{"n_layer": 11, "activation": "squared_relu", "norm": "layernorm", "attn_scale": 0.125, "tie_embeddings": false, "batch_tokens": [65536, 131072], "doc_mask": true, "train_tokens": 486500000, "steps": 4982}
Below are experts of layer 6 (counted from 0) of a mixture-of-experts language model. Rows are named router (the router's row for the expert), up (a neuron's input weights, with its number) and show model dimensions 240-319. Each number is 500 + 40 x the weight over its row's rms, rounded and kept within 0 to 999. Numbers have three digits each.
Before each expert's rows: a language model's description of what the expert responds to. This comes from a sample of Wikipedia text that the model never trained on.

# expert 34
What it handles: Possessive apostrophes after names (Madonna's, state's), semicolons in lists, sentence-final periods, primes, and line breaks in tables.
router:502460481421497554475489451485467507526554513425535453501507461456482419501515552554539496540438504465471498557557540483446523503493485490479517467546457503457529465514519526496536499496523486470551356480505485472465497534536472527511466473
up0:537547422446509483405494550553499455447508498441530547477536464500512501506492516538490443482491518459523567552541498474509445544455424444575447474452407486477486441468427542538448561471534469522501513428522411457467460558431440528488467493
up1:449510519506489465518530568536467469510604525415523533504454490478459518473491451451475532503471484558527543517461469530539465538549515541509498513517534509535510454552532485504493504406549614521506565445487523519481517502519507489501573495
up2:510482502444419475554508561402483507552532435537424506483494491446500467551492469508562485565535544552462501549406428517516528484528477508533446577487484568545487495500413539520509474520504550506539547501485407491546480407551483448485545521
up3:480538536522474493501475499514441508471486546413551479557561462493500428530519522496496491468489517502475492446530540472519511584470500547545546463604501484516459524541508464511565461451521479501453567465523414451482525485525456498478519422
up4:525434559480538518485454484501528538477453460511504500404470500495477464525469585563543432525443532516476423496524521536463580454474464511486555534481468412504508569455535434492541446500450539482551483530489440470573489544509465505529468484
up5:564459501433505509522502488447485534553516414631483436495534512556441440494453490513567486530499577446517444446539555550496456514469529546485484484518507506476513552474490526542451530511493415479480461527521482505511478488548559501482530442
up6:511473485451466471538509514442502475491470491589500576512496562464528511459508501477575508513488586456472484512455423530493482538506517523475437470503413545489472507493471499476482487503526458495475514546501465527437464521473481570468537555
up7:526457597523537462474480494557468518440518522496502417510508517477503469530484485492494475569523526555469474447447498504466495502519514468468465508579462545421446433554461535522578507500524566516520545568542544427531419511447506521556458487
up8:495526528482451480522465481383499592450465501549405470477474547467489493569573587493499464475464533507513488452537547525516554553526456528552548518499509518487429579463469481547499550524473475506537481479527498469519472433494436514450548509
up9:529421476507527467488460546541569479535494506513484457485484530434519448539492531508495455539473517557509478502531502457510509505493539495445531501522520521499522494470481486460489535607572549464564578454523471520569550554485435503443519496
up10:476565571479464489538522539528391514513511507486540525458487434492552499511565534571538483551458543477581484529548486577467492534573499582511503502565516484524449503483524553468566510552481502417475524493444487510492493482510476502552485493
up11:437531439501510546542474536485517511486452523524432530511457535490533535473497574543505581537425560412489619516568488532432610440543528486503536498486481513515474565516518533475408496515489532471520469447511504502539548494488494482487518507
up12:561498472564483510522524480550525551530490483468506502512492510450514482552533511518531480504528536486452439518450443475476563493487563487462484556548503507558454520507493520463504489533486542476504515498450432458514504416598472554500542525
up13:495452479511580509527453514511554556526511510454482437444555501508525491518434513531565441530521511529566569473503495552463550507465493498487484547503487465499389472522496554539513530467490515512502461555483466525510471594606505556508398491
up14:520524451495459536572487564443518472475549499497533511476511501453517462566476463529544450553446542461568487539481436536485493464500546488538510534492467597532524453517437527476522508545532440498499512541470472510461422514478510502523483491
up15:482546437497519456542486469507490491497500541444461471559495533508435485499520539505478433448451522554447506469477583470466502541488448485556560512493503509514514562618561511539574520462579457541552471497512456563440546490529509507520433481
up16:545479479431542498507541534503549582528510443524493465504620503533479508510553500498536503506533517476478538498392461473502503491493449542473563522539547510527534493512517462519520511456474478539459558569537521467424460491528429442441455492
up17:437449551456483482513507383544486456502521473483518438506501531452567550473496556542468543510461517464412528474506490491553534437473473482439558569580472530482431458565549478418514602501477480488468452499512502494545471437577522484433482559
up18:513447472462446480530571580510508499558457434462482436459464581523437491538513586489563422493488480480499470463500515520524482443531513572493548480540549578449495443420493494519479480468548520507508510525506516452499579454498490521531482528
up19:503459447539470550471436499522485468557513464514495527510539414420472511453480557579458508549505480525518457530436550439503458484462511480516537510439446536481506560512485507475541495468516470524510446476536502507554522456484450461503555505
up20:525470494513471518541485527481491492549519532490501573476512483444476449449524465526478531459508486531430573442537499480504531446518493457473454525563443511474452494482575535531509459525561460516480508468424557547477560546475536489555482486
up21:469473488576441448534483540502493551493513477507534512574472552514465554526515498523470473529474511551471545531488460499481482480484527554503531534469538516492457499573539531524511550542499499529478495596514501578544493540519512559489470446
up22:498484469518504504505486450558561439521489459518517517514507491545513517488511468564491510435588577468454486531484506541454522596491515510513474427569447559445425524520464552506470509554567555544492589503578503464487515605524468428473470461
up23:579456489500522511463462482514587461432491470489475507542519484517561484544537502507390510490523478510481531592566591465549453535503433467479512485486547560458464535473556457491540513532551563496478490510509500451577497498504488527517501477
up24:511496511535564483453461468516522598485440508531523525532482493469515426452594491526573498483478478517502430587499597480512521533589469554493561479420480487546441486523530537565429500481506561523552541472493514381508524492563496463459535489
up25:572509524542493552501481455459626476504476487570502491529488555490498550454478526461541405483484501593441516555465576491466514488460500438472449553469521485492463544483512440526601478409561551526492537566434364486496469499521528527486526467
up26:501532501472478491474477445498494545547473433509509470497452509465481501460436524551539481441500469565451585511477490549493542443519509501490486559517443449514513537479520514521522471488466446511477457483497506511443523511466543425531460486
up27:538526482425468562479522465419456526528416453464455492482487547498569454491518522528609560502466457442483526502444519541501480528532506569468451487500469526495463524549445517482438519492557480480515508511476571525511517449558442487518573451
up28:501525527476473540464450466525521537514521552521531621465499466524548440518571529536507516546526514479492542462498487536529517550493538446476544485457505443521510486489560452510522534472505485481473620436510481455579529489470469458422499491
up29:456461462504514471488505536512501525492551535381539521476543459477484437531476497522463485498481520518576485501506471517462523540515487540490563445562490435446527452471490483443462536464558511538471521570622494479501461527470508475371500514
up30:443471500430465501464429454440545541457496476429452518502495572455496486506490494473544456463500477565534501515417480577494511435456493536526495527505529462449522493554530485530616440498522514535436540498515479494490464511546458510483534461
up31:456461469557481491454565468516570500542462507607534563491454563527478523500500526594470518509536514522492509477596505487345440532529450511559512471485578469531518466578447519506487516455437483448594472495489504491539519539499469464532491482
up32:531568442519488519483525513459446534500503530426523485472522507488502505468569528615507509543587524508496513497547472541544579555531541494522450507554487467521473456456532434519457548519607543495503515474461548480429536483494493478538496548
up33:494494498438430477483504463496460499496450509485465530560519385471411446501484542542573470580571516489533501436494443475478537390499475507455518500452517492535527484514581511531508528512510534539504435454513490518552534482575501523449509481
up34:503530479527491480433476469455514470501486441529501404500463521511512518557455473519558413540450532508464426557592443547573520540531523466455547509529456471502550488556496465553506488520527505524493509548512535425559547471576467506501438500
up35:535569600447447489547519471548524502451524497539570469502479458578492491448535526516476561550467507421385495499542498547523505401432504458546485504472493496511426474539504503442504468471540446497506422577531536532561424489494491478469418494
up36:474484473528506560540499512476508567481483447515490510493452502501455533526520498532482450589471515497486501558476480485427493464555601539478471458561481498511551467518518498593524470461534449460500541476491493473491455468473496526531477519
up37:553500534515483557509477440569526578486503559550423561429479517487566559510509527487569524509512464452515521434560538542476425432508436491493550452483486524464462561519428483475457451473501454419493506430532447422516483461498546548529596558
up38:497579531460441515591540497503475565561529483523523508492549473467463394478455474467481546552448528514471507471510576485467505505493449562477504510556467439522467511487481445488532456530519508501570491509528436459511504558464484510537539510
up39:536473475488592504489503496496553471457482474518546481566469465473498438456467491534487502482477552565388454470501496558568474518504483461551511525543483519486425490570512517536547495589559465522491470501431446483523552541506480514536465523
up40:494483503581487527498499474557502446522509428480466469474381530498483511552516510472488422473449536492476500479485519511472526489496523524470465538494443511527551423537444566518474487497470518500543490457546448532472436456555467528537561457
up41:585471508454511511482482462493555494551534528474505463510520452547457485481515481459496500537455462529500468581568584483475451498569538472484521473476495435498598478509549496446529511552432522489452484494469554468439511522502533477557453495
up42:552483515523506569495469476457511497530487428502526540454488543523539515560498516525589463530498469457479452445510433459525513531491549429442480606538398506487570526555451519503549490524487488490440479518461533523527501484531452551502524523
up43:524534538545457519422518448440517464470491547527569526462449484463457485472494551489504470546477552489524443535530498544444569546385539529520513542510426533494490533478475481510475505486451489459425527532504524491465406467450489565490519516
up44:560440558493492537506530461562492482479505522464565491468564434503476476470535496528482457495419465531412476632426481402429461551468424502506483526575450593495437502536484515520561465513546527509512547546571512419534511511537454475524560507
up45:453508460596496486505476465521446496495540462446535523514511518509554499508600489501506465572483493517471454479524536486505425538534540491533527487502460534445491486473492528504505533444572483459450409446523448444461482537579485537520536493
up46:468478521569520518533545540474545558601498462445487462511481503463488469442476543475458524529563505497542520527541530569548536567532525461496570547510435517485450448451516479530488492434525475472530469520525472461460512543570476499520452507
up47:489544503505418489486465505579505465505452499483478405475460551458419496493517524511462455565461496391516418486490516502453536440491526524484474484512562494539521421510466530506403523500501464463490473539444463518437440491483520574530454428
up48:508471549500500525553454482451439562554492476477457547385464530536522548476449485543514549497454468441481523517589505457425537421581500496533536512460467466448530492437522512531483475499439498455548498499470510469498471498473533498505550489
up49:508449511570453479481496470580510560457536503449503527511503460502413499507437481548458478534533481478515456492516542488511552531527444460428501511526568482478502558446511414485591561492583503475500496454500461516481523477488535459539523561
up50:545507512477414484472527481470578564426499468484479469511499495481494475553519584433528445542527498481535503536464548545496468516465500547463497530474504570453558434461439518439534441483525454549509461494451536546523496520476497500489495508
up51:546479463497524487498482494480500443556493503475534520572520419548509521521599569583508504478511583512470463526603528492563535488514411450463480464500476483507540509486472520570472456533475451522467501488479457503483438522465481531451456491
up52:490474464521476513505550594485490499491446472488475513523480514487503533515532457490506564523523507472416482499511564459509516563502571528481434520494521536531459487563477537557429525530509500435541498497510503473502508475548542572568589437
up53:532525514537493563484477528459512516451505425536496549573554519434474567517484476485408546478532535458402512490557453489479549563434516505546499574479414477534398581547451503431485458550521417485455477599496507477475485482483484548490466466

# expert 42
What it handles: Of and dashes inside formal names of acts, laws and places, such as Act of 1940, Province of, plus found/appears.
router:511456513466498558475522461437555550478513496537573556530536523457465435502483510506444466475458400510538540617552632449481509487419503509473548471505510490473537451519531548517519460446512457506504439478536490437429505524530489437470502442
up0:602470485470468542512493539469489494543453505451522575600551544549458492537481500525446495497446484520470506485433602513453497436447461502519521557508527527491533483561500517398470520527541542536512507407448458465464510485524442498481403490
up1:546451506591496542496525550559518564510447529486564499478449487482511569539475520509518536474463505492513467476552575538506510478484555500481499428468491499526466517486477516438426489562480439533479501471462553441582470532493482494550569513
up2:525507516533457486488539406513502534472413444480537429494536522489477551516460522427534507512488520521533490517485475485471530429529546492492531452539504532462513462482435496449519539521446525535473459506517507474447427477480508507519477582
up3:586529528474474517463563518420535487574443451558499475502558449539530532529437584498533479441497490428494526550542484502508540534426557515552456555478455515458490534530507524487458486513527457460518476561564494493484526532470473442537510383
up4:424443622505494505491412458536476553540507513512531537537585486552514552535572509559505520506489539451511468496522560513498448559556461544475517530459521509490486454508520482543465515492497449481560571412540523480482444535547535466482567545
up5:455482480555544443500540492511451516480441549511489463518472517466466503443508404477512555437449502539545514491570440512529416549456538475566478485446446486516473554574491555509412465451495541519491547485478487476486509530511511488370479451
up6:483562453455529538487503501481550530514504487534395532463522486487486540506543506473525445505465493528488462541536399458489452438512556445515466481518522574525527570426482577549535585563511501526527463482549523533524488448519508492464538541
up7:434527492456459524494545548550498544518437499534494487511515493515504531498510502500526493547541492448540499565507500549479572473460551545517524445533395487466477492543511500543414482530556550535437487470441547474485506487552514569477503551
up8:479463476517446495514528498477550517483491413498563515470504482402447472484530434554584426505507553484473470515466528412530465553439479524497514465477554521500448561508529489509487475485541445497507504517459488528484491541428459466464510541
up9:485507489424521503582524593476541473611507482493460519461501514478441456533576458497472474493437477544494527507460472451476468440484486586546537443498456476471494459452523563541483445518504553559513489550552538418408508502536486491499495485
up10:523508527440540506530571496519483481528468502517590516499461507504489443481528481541479463441539478483567438610542517485458477548452500507461498480427509518511493436435530482524441502465451506514556518510509415538516550557484462538418475506
up11:462570610439461511445620489486536466528527487460473479542441465495486501534446466471446483423530536479498489520485484479471478488532499533465457516539567479450486495572466475526465520488437523504471600495582485463410557460486491502483552545
up12:548463498517524485491521486436499564533440476455469476433534504481482499472496497503545517480472467583566514569517557517557556566521523509468514410450574470574430395457566469528455561548462482455591512444514458491543481479499545524542466486
up13:501439485505436515483442535425459522476466488595509546449443447488436443519428546570455479429512489460550533549548534457412506555543506506500502487485458429510478577441469504486477547509461495482562537398553461444523518453513529457494530505
up14:531474523490483548454485457555535457533492475472508506492502521454473530526528457503527512421528516521456466563421567415550522511492502451469484516516546454458531486604507411552499449425507433475549476591463505588484492576530447528473491504
up15:568505496483494495598557543480467534485466479478550482499568517430472457538571508495502477532516409551462513557477535499536483460544523495480453479498507502454500456461463517478515537514543475485519517509488515478464519571525516530495540420
up16:513467523448486501496460515533484495505479495517486495496496481537539425544542507493567477518445466441493473546458506484490387501413499535484489455523562537514449485544504571469430558526493500393472482470481527494547486467502501489348508533
up17:502501510490476472499503541462496491479507510468505539470500481514491526427532501592518507549500481524536514533540566445458445490514428512564489525512477556512415543442514525505479496562525473529524519514499505516476516454461571523527448526
up18:467496473457533517504475565500396486538502506552529557490447518505477479516518463513540459498554547582419505461514517411470510502479506472497516504505460514570529515529480489469499419564480452454495537515567445513467457508529509502477516503
up19:518469542478523476532511514438539567458507476529550547503496467541536499501464505511537498479506382483484552410512508535439480509537491514451504447499499515530492501422497542471485502538487455498522498441509485533495517501497541489526511528
up20:445474490545521436436573571426489539454488519515430503537498508474488473425488444464453522530542544452478538571500500515480436473480568517484492461570540513457475537497526504455505515543457448501468460488499457527520549463481526417457550470
up21:465621477496519488429535502463491500421542529508429487636528515500480494458446500553535513485460489505474482503478504447503482496508495482540458471477479600581534492443561486532547532443536483557523522489488476484476511510503495484454545451
up22:454481508471497426477458438466462547510500487504546442483507487460461540439559452523554484434463499539518429592495576568489488464475472587519553457506492514466524543529488469491537483507528445471503512467484533526458537601447462493544549455
up23:536502527540492547453432461511541476450496481531523515454540528505493496431531518495383560423450509535546477448505520497452461527462470513545435492519454481550468407466563552554412473553534507520542491478502469533476514549493589562504470445
up24:565559488517404500527554549497552494491489538450556528485593555514497428504590507489503507469433441484547524504487475519492450486431442464470546480476506534526526507585538494465527493518513520422527450528461563528571460458501453544427440544
up25:370524432436446546400473515500493575523554561448521453560497537473489489501562513530456468503429482574527488459562515467568466506519514539479598443448506528593518475501548524472566566462471495393578552515533504516562475440454523465498511474
up26:556445511453551512520472427453536452480477430538478518578412507532469491453568436507499480489460567534440464512532543497479432556548535513527515509496467422521592496563513509485471459449491570510515503476531554470499485562538487436489492475
up27:480495566464469433433505517458502517518510549516505484474517536504447486461527458487517492490479454560514457533544533487470517535543503498470564512440471500551472462456513586498534489537512542419516495551500489505503541606511431451526523516
up28:526450449432528575510506521505595499504471448516590494454519460520553506510548572510568511533477454502485499547514508434458609545516546521423484561464424466513557461523417530539500399477523431432513529513458529498508499470502542527465463512
up29:452463530550473510509514482467492516547504522377595485499446509439527456497540515531477525503459496485457419510460561498540538429589508511465471519506529542424523439437536415465505469454552533579492577416464516499567516501463491520560494545
up30:560504568522424510551434430489509411514470488493553490521545468538505517468537484484483463499507469529530452510493541477545520574480553514414511516490483470442496509551513495527510411506485435556469525531494519526416451547491534508452501489
up31:466520518555429532507509562505496568470474601556546478481541499535528505491523443499511497466467554550517570538547510563470509519502489503535541537379503560456550419567521533500482521523497499513532473488523529445494605555417477463409489429
up32:440503527495449495462524526444547565543374516428510510483488539496449513531486479480449545549459571438479572520464495552536515526503489494547549461563409514549451437505457481544539546566545468416517551500492442505548516536472476447546432495
up33:497546519489516498489475553461578550516517544452487518507485520528440544521475511444514532508487484436556534522482532607463502423467489517450470481464451543480544427529491484471499527492520557495425485440475488427468475474505526483528496409
up34:499485554490548544481520520494485445484583500503508498421528514508519444467522476518581467583482541438551451604532557487499483566513522496452502539504495503491450539530537562502485445508426442482476521532444454479490475532591481469519559603
up35:479563561395581522452532475537592567448501583513512515429477479485497486514496531521516499493536445497488455473475519461497509526452452562530533535533467483520527452492478368435456539537436468420517504492486523475509543539498451534519588417
up36:507539505452507453496463532519455449500500430541475547491508513396508500570513470461500535486477428490557402491464538443518445492459514499501521479501443484419498474544544422469517523505540476479461489470431447377505404533505529508480457506
up37:502550540467524496492435427476513544498498550477512521525518527496559546485418470456490514459454508518549534467498519477485525462549496523448538494528519505524414483463466504474469438480508501454494445399507498435533593491570465491414502495
up38:529504554525523570426462561434544552479484415478514603540541509518534532503495535472463446427574508537526472533498499538463557440556511516457474457539450431531529531421552550503443554459533439424489517418520508448472424511482499507440496511
up39:571497537487510488513474506533540440537447515531524466492515489472467473464587453499499496575454457469458517465490510514519418525478541526447510475434489449481511508586562453473544514481514604477498462535457532422492467548478509503494523438
up40:557576560471474448529473488488536445503487512539447537487500520479458446559434514497523444530506558485565511529526502511438510464440466544477502459442524509509425498447523514471548467435560481537528484510486476509480470496543508497520406480
up41:528450449530498514435517499500514559467496499537540480518478498559449448419504468512504433503442453516538571513452535474516548517476472383563458571571471552481557481563505436557565489445552549506490517481425532572516519566520514478506444543
up42:487513542468482558483514430479551480411488494549482497481531561523568498562506558519575441525452492457477492552393508502460525524434527583486508545527504518493535467486493468480487507501497502504577522512489430514485504546487504468502563523
up43:477519471477499499565509513525486487465477441460484497484479489487499466458524547509550414521511522452474459535480507495380506431483561512540457532538511567529504456536472527412495504503493479461550530472436453449496543499560561470494473451
up44:495446481572460526458474441551475582497535460519431500484566487525470478506495539436510488511503532505446511567513487599478428498483489552487481487507520530491536485489530525539535494440519548507514493459472492502472503514404534493453494483
up45:530495490482450515504470427546517573488506412546520489544493571517571474479470503473494455529440422541474482498503478482504524500489513546506517514481497487498392552466492459530583506510504532493461530454441472494554500453536538491449535435
up46:507523518456566485473506480468520490536566477518546509478501495540503513504547476508524501505452416435490493557534619453524512534503488561494463467488574419492545537509476480590433397511600523459457468500480458520466523431540455506446449543
up47:434470567510474465544546528429487475484480464581521484502539484511550518429457448505559527464526471466475565425461526418434484482492452515549453506511507495521480481507495415524479531505542489438554490511550583457474484511454535445507504504
up48:458541568521477494450498467507487565471475515540448454490494491501509544445526507482473522471487486488519512552570560520539478480409508522478507457545459563440440444458461527526441434537553477483488401492521481484491437485508439476534565434
up49:498538543528558540523453444455441477475487446473467519403552453545470507522472605483499457529553485522506493585489551530444551535468477566414483504494480572550512394530488463529496517474477506507492463513467509523448515564539565567476471359
up50:506463578544553492511429519509504426578446522469433442467466505471513535510484539530435562524492521462471537531499522450505551442467538487462503536533428481441511487516536561472507548502471452489590478523447432415495483531452488482420563535
up51:432461531510479563556485503520539466505450489475523447490471603466559493515480473507488567561472446533529502409505490478483517478534536448481502575472484461441436536568494422498623561548520443463483571468520490508578550514418527536528465477
up52:490455477440525491552508522440494451472524539490495508488397488559567534456492471492475516552487464413501528508528530501506510452539528486446464510485499477549563505488507495482509502443498517513581477416575502454430507498424498437489484506
up53:493487576459509458514473470501456456523469552524537468446471400520523513493451542538491512521537564453468489507533477455536506535553529489476549483484486438504433508502529496377567505561531473463540551521524462518508481559495513581500548519

# expert 44
What it handles: Decimal points and number pieces inside tables of scores and results, plus some word-internal pieces: 17.576, 61.17, gener(a), pre(qu)el.
router:471517512450473539491562509453462508530519524550549506549519537438439473517500540514425517488492500479576519568556570446494540529461468455488511494509500514498520489513505573517524425426519497499579371505515494491554532553497500460515505467
up0:522503438518465496495445553489498488481484551503438451627496537544479507577485429467473518506471483513487505496500502448509598556461544475531528453571468609469479531534467591503487519446568601484496479490538459508544494532479497547518453487
up1:582487526491486498398452567544427546475531542513452511457499530547415515512406502499556469496461488461477488486464482468524541426430459535522554489531452466500427537571467485477561508511497447466474614520505432513467500456558477507460519483
up2:450574505475548472513480535510544527547439515510451478511569489545500514495582483524558499481480468515460514500510546440468501479485503515486445505566552513480510515477499502512509501527588420480605557560487434485446491510440486517498432508
up3:425475568458510458472461464495487518450554495456541496494498593519554512513467523527559517493464467502470459538467505484567559490543419450472489533521412426553487464477479502462462530485537495491544486609588494555494554534603522478523454444
up4:520455508500512480513533564407532562542435506510429521471476429486500510523544487471495460490500471537455564502514515476505595520476488559576481540530442475470483534459595417551498437448507507495574591521519596488517562487514521474468455546
up5:508466453502465498484465559446448518523440495383529509471581570497451479568485463468518488422529522549405490527495539487539565556473488497544578445594539467522462464517492515481505546438511536582512489545539535529578516489611547485464516492
up6:560556532487487514491512480534484543488496395440443497541524478500434535509474460460510493521513545564461436514561544520518541530513446483529544455515488481466545547515524540476527512410490468491562445516590448508485542479604495518481533447
up7:460413540476493507537478536500505494545469518507555542529518557520422462564446527489517512523496524533434481456512600569573522489504450509449519576472481527544476551492444505512493471460515494534511458524575414504599506559556461512451546501
up8:496535506540493449531540481421449483512529499462545424533472497508422550563511503478503512610503478515463524484481520493487510532444540499509492487510506532528487498473529502530531511461549511461564523505496471492445480536540523478525473422
up9:442454530468621468562530486433435451481409518499525548388461463553646535452503530497464551456403492528492505552559471502496497436495497501447531514540474551517407445436514598549478505558513502454500476475543512442475501573540494503473485466
up10:493453555527468529477514560518481523531394462552492535472465490511495541543542493468490478517527460476480519502495431453419516529510521455585487547463452525501549548551515504493524514473443520485466476498494435509561493453513508504518523457
up11:496469522458479543497490547525435539462554467446507552534599552435382465498496494588450499528464541504505543504510531484547449545518609500477453489429504449500496483540449534471503509467548431508441519459517513542485530560492521516550486426
up12:456451528557544493456524503550542478487480431483503510518460556484472511413474413500499531426511500496574515490546534530518475442531409453566503460451471502514472506514543504443483479486490493479482517504507566448481449482518482507500446563
up13:543504478570442526509474516538552542442517484564501426463485519507499453499494576490460515571564520516519553468578480410441601533489524470480514543549514550454415525551577517566540605446536475531477465484512499484464557501516534458467501388
up14:437526506426444548488448463493497432553540522422485487494491517445423566512500479430489471487440446461464517502499515457532508491526570457424490452559512586515541471455448463447477448463440520503505520445549453513473475575494506512536539472
up15:507548513538511535485550514528411434499509478494553468483492510555509517482485519486495499502600463483507510586521522467531497484468528537511463521577449559480508498513470540509492407489512500479561549452562501439407526531449448483519496485
up16:502493579544579531456455521485430469510445468539506510497524552533513489503460583495554469459546525513464511531460476442561499454502506479522484507440489442547535467503498500523460468495485518474503507470500503570493525562542450539477482524
up17:504511461500521579501455570454551449533506452466524499513459508484497505507499500545505519485446522439515586448559474467476515533460486478467498460472469498496472412483520537528460546494544488493575501512522425470442499451492527600494469467
up18:469444478518547480418434499532425508562494564478520493491492505505450494534534526479467449475539550525527389452461493538493562523542584522464519455574524460483495494532472530527514440494506507468547481502545591432519522546546517539507476545
up19:476398513533494465468468472534480533443530492511526521525429540489513544537448468540476464495520574444456499575510505460520539492508540432549520464571502505516481507546511472455504511416501424478431506394444430543500448477543513459470540509
up20:472457418507485562521526547504470512513490510406504563458509438484427500481467451544509484454456493453575466500540472460511481518492539506491480564469532516457500520493500515511489501462512478526510480464513546515488401490476455460505525496
up21:531481512527451502439485496477461467444496512487532486423507558517442492460479470469486527426536548438479460482511481506493475525469508487502528471606512494521439560504460484522485497495463526559473482473566468490568492539522460467444556476
up22:520520525504460490438489422481469529527509456505452503561529467517529405542528438524448497504413548520574433550521490485597551403470458597489484541548453515496539459501525559488437461484478476473507547517504471537519533549528534490432499497
up23:503546444494528508457546554470446495485445511524499509542445513489481450489504486495441549603479477501437440540539491492462448488476534476530490566470518523466526462467439518504574487471481527528453477484568546515529511535474618475398485457
up24:493474529483450462532466528509553474484433454488544475448478525527501442541450491565474577527530548490453461487505551481452440566555451488483534444401501515527569504534493516514571476446556470509521577474494582506551456527453614472500486474
up25:529464450540533557411507526510499533458463410506549512482501498521477585472494528491519487509437445526547555466514529502499494555497440486480505505488468539498492450522460542500552497526522499494492537498511552526524507532509484476523458379
up26:558518483540524536505543463445466498461409482522490477515514503469490391480496450527490483557447477481508538463463453532466527533540451520523447544512437465528520457573505476612525492537455465482554492487505479469523526456485506525500495497
up27:479571548610442442480458409491461536522491513495518524642488573408482464486556490509472532567519463488415548550530543486459535447544500557507509508476539508510489464453478475508569500499549470497509454541541531493484507546467521476524478505
up28:537546488560480425508501539487473505417493486487547496493550543555506430457514584529464505411455493448527499484545568447432524514534498439450521536532507517521436501501548558517449546485522530498553505570483549483474468481557497493509501544
up29:409515499500516490511518470542458490499471490415530527457561490461501455429544540514479539544473503477487508492494486470519548434577514509494493517531498539442528538524500541492504532480549502461584442519546467508528528524409491496444470494
up30:428511474536527516490533585497546483531501445458438537491425499575435445505508504472521576501492507435472530517424481486434564503541402437459502503425393446522487455538469524466524531434561597505526532503576433527499483539456523578521484525
up31:497474511446438531585519519462531544458497446529492508495545542486492503435452471496508537473552475512574452533518529511512515480467524489460503463533458497502537437510442557540480493490514497463525475428496558515449429536531510507534477432
up32:488471525426517534443527481510536517477561536503578473448524513565492463573402530521418487487443502523428461528599551534530446540501500379479453558517468478571473516534491565517488423468514480472506466526475463509556526534512479410478525492
up33:480512539438469507466466561383518564502493491566479599492521475546446423453490491540422512479484517513504509560439514512469473522518478532505471552529520472436534499476558542501501488459510501498502494537516508577533559573526505475501469475
up34:445528436541521489479511500410435486518524509418521518575532521479534557459524501557474458510529516477422513513432494467480483483485526516496507548510484470570427511468478583526519498461575453564526576437528485544481487553486556474445524493
up35:528563531483467547557510474441500540505478561484529557556489485485459489529550508522492524471472478472504520489514570458564508485448556503460513513483459422459535447534409500473552471586524467494494472504518463487550560497516542479524475509
up36:453510460519497513414606526501525471502463541550554474462492580463545435472518489489434420488479423508506501506485533446492421526508448522546531566596492528499546429490480527557538529467522524460514523517513517489573485488483528433548550444
up37:484531474528398535460529532480448496543526571548521523468503472452407523525442543453507429545501487455485512443385448470487515498526513479439504512506503488546560453491458478442492570433520493443492545455475534554508407515584493550481483544
up38:542527468542455520475466508485423563493512460423546493458483520510489506519456471527438462458495479377493487518482488518473535525507503483515503507517521433451493455529527501485438498513404458479501583458495481486533511487474486448525608430
up39:464469507475429542490536435508502560514489410528531511472534566533554469496515496550479493552469431516489510472520424495519519429399520495472478507539530527455492403488511497443580528544549457523548514481551492490547434524542522505489567447
up40:553609441516527482471524564515496494441563521505579437429424521468451486451490468495502521433472485461494485567547543551510480519503472576609470559513558513555487464530530502635474460534494532492545567493556498462506532557524508467478544480
up41:446434527547554530471463541494523558599510485495487449479473516524450492483510563477549458502523477527440540513529524510500576514516502419537392493546482512523382513492479485565509499478490525492587475489468499452446546514541432477510472477
up42:447523555519452509521619558475517599508478439464573469501484536478470500498455507548504515532492498526489512526504477487477494449484433493514536533529463546437501467478498537540464468457437495479514521451522458553508504531550528439489527514
up43:499491548450531499532466507505527503452569500443462559508531444495528453436495462545505555503492465485556499549496528544491469550476488500389557526563466566489465600468454514498488383539546514498464496567539516465478427504510512471391564532
up44:484533539423499444456545524519482477469488537480508569510535514493441489586510468513484524548491470491505470532487497497555471511459496533454533483503544401502464492489499541475450484514546501528512526449548452524505494486498428487458485543
up45:510498496536501481503510554567512579472434482568490489489523499452481525458483533540516544501461452546501509530493529533514513476522482550519518507413465458498483499531450568402541512486520436445512486463582436460516501592525532475463478550
up46:533445488436521527498577483477446546498538605499480525461453498498460480397440466508510467529619534550486521508480525466447534563467458478563504427502456472499543460494460522541490482539489547523496519487473577477464579541584516524472511500
up47:546535537546469547539516471451442442501490456510491491504505474433500544573432487484499504517480550446493527503536522511524456521465508504554480500494529578437467506494455497473487432515509518482509520438494484535417544514483550475533523514
up48:493587571522542538477491542459480524499474480511584488569469445438507522480406465446524487467490549429542468420542527534551581526429481526521490565516521467447583466487521523535535505569525466509551464529457467478532478534505536503510530552
up49:551509552443511507507493477492500470479534492512481465462442528440460514452464521472494481539460515495498555526474488502470481518456495455599475570573409357497468489470530513521558507499541468492493576506470535533465560553488415470523507542
up50:557490532465485534474501516484469542537525486496533493612519497528460608556486479539519477487504532466474538520516520508498550555477558530467515489449464553525413508544567475482522435501560476536462494494453479454510495507527424545527442440
up51:510468480512489467560547466470572447534496532475467565572507568570487503527517534536427485535490529527415492482597511521524447566476424498486537549573493485514527468411487492418477487481484470522631510502459461584494533505444524487426448515
up52:546541473491473582471480526478425477528569564550479506462463509557476498493490523509512476468539548485480545430524436473527471487512494485578494476508592477493518522510486439548507485479486428510502486564502521514480502555513460454475409490
up53:439448500501504534508480558480470460519504509524439507538520538449390443528512484443537502512514496539534451569543482486522424437565527481479501509532504546507565451498499520459556435433509456464441515551548484414454499486454516505553473545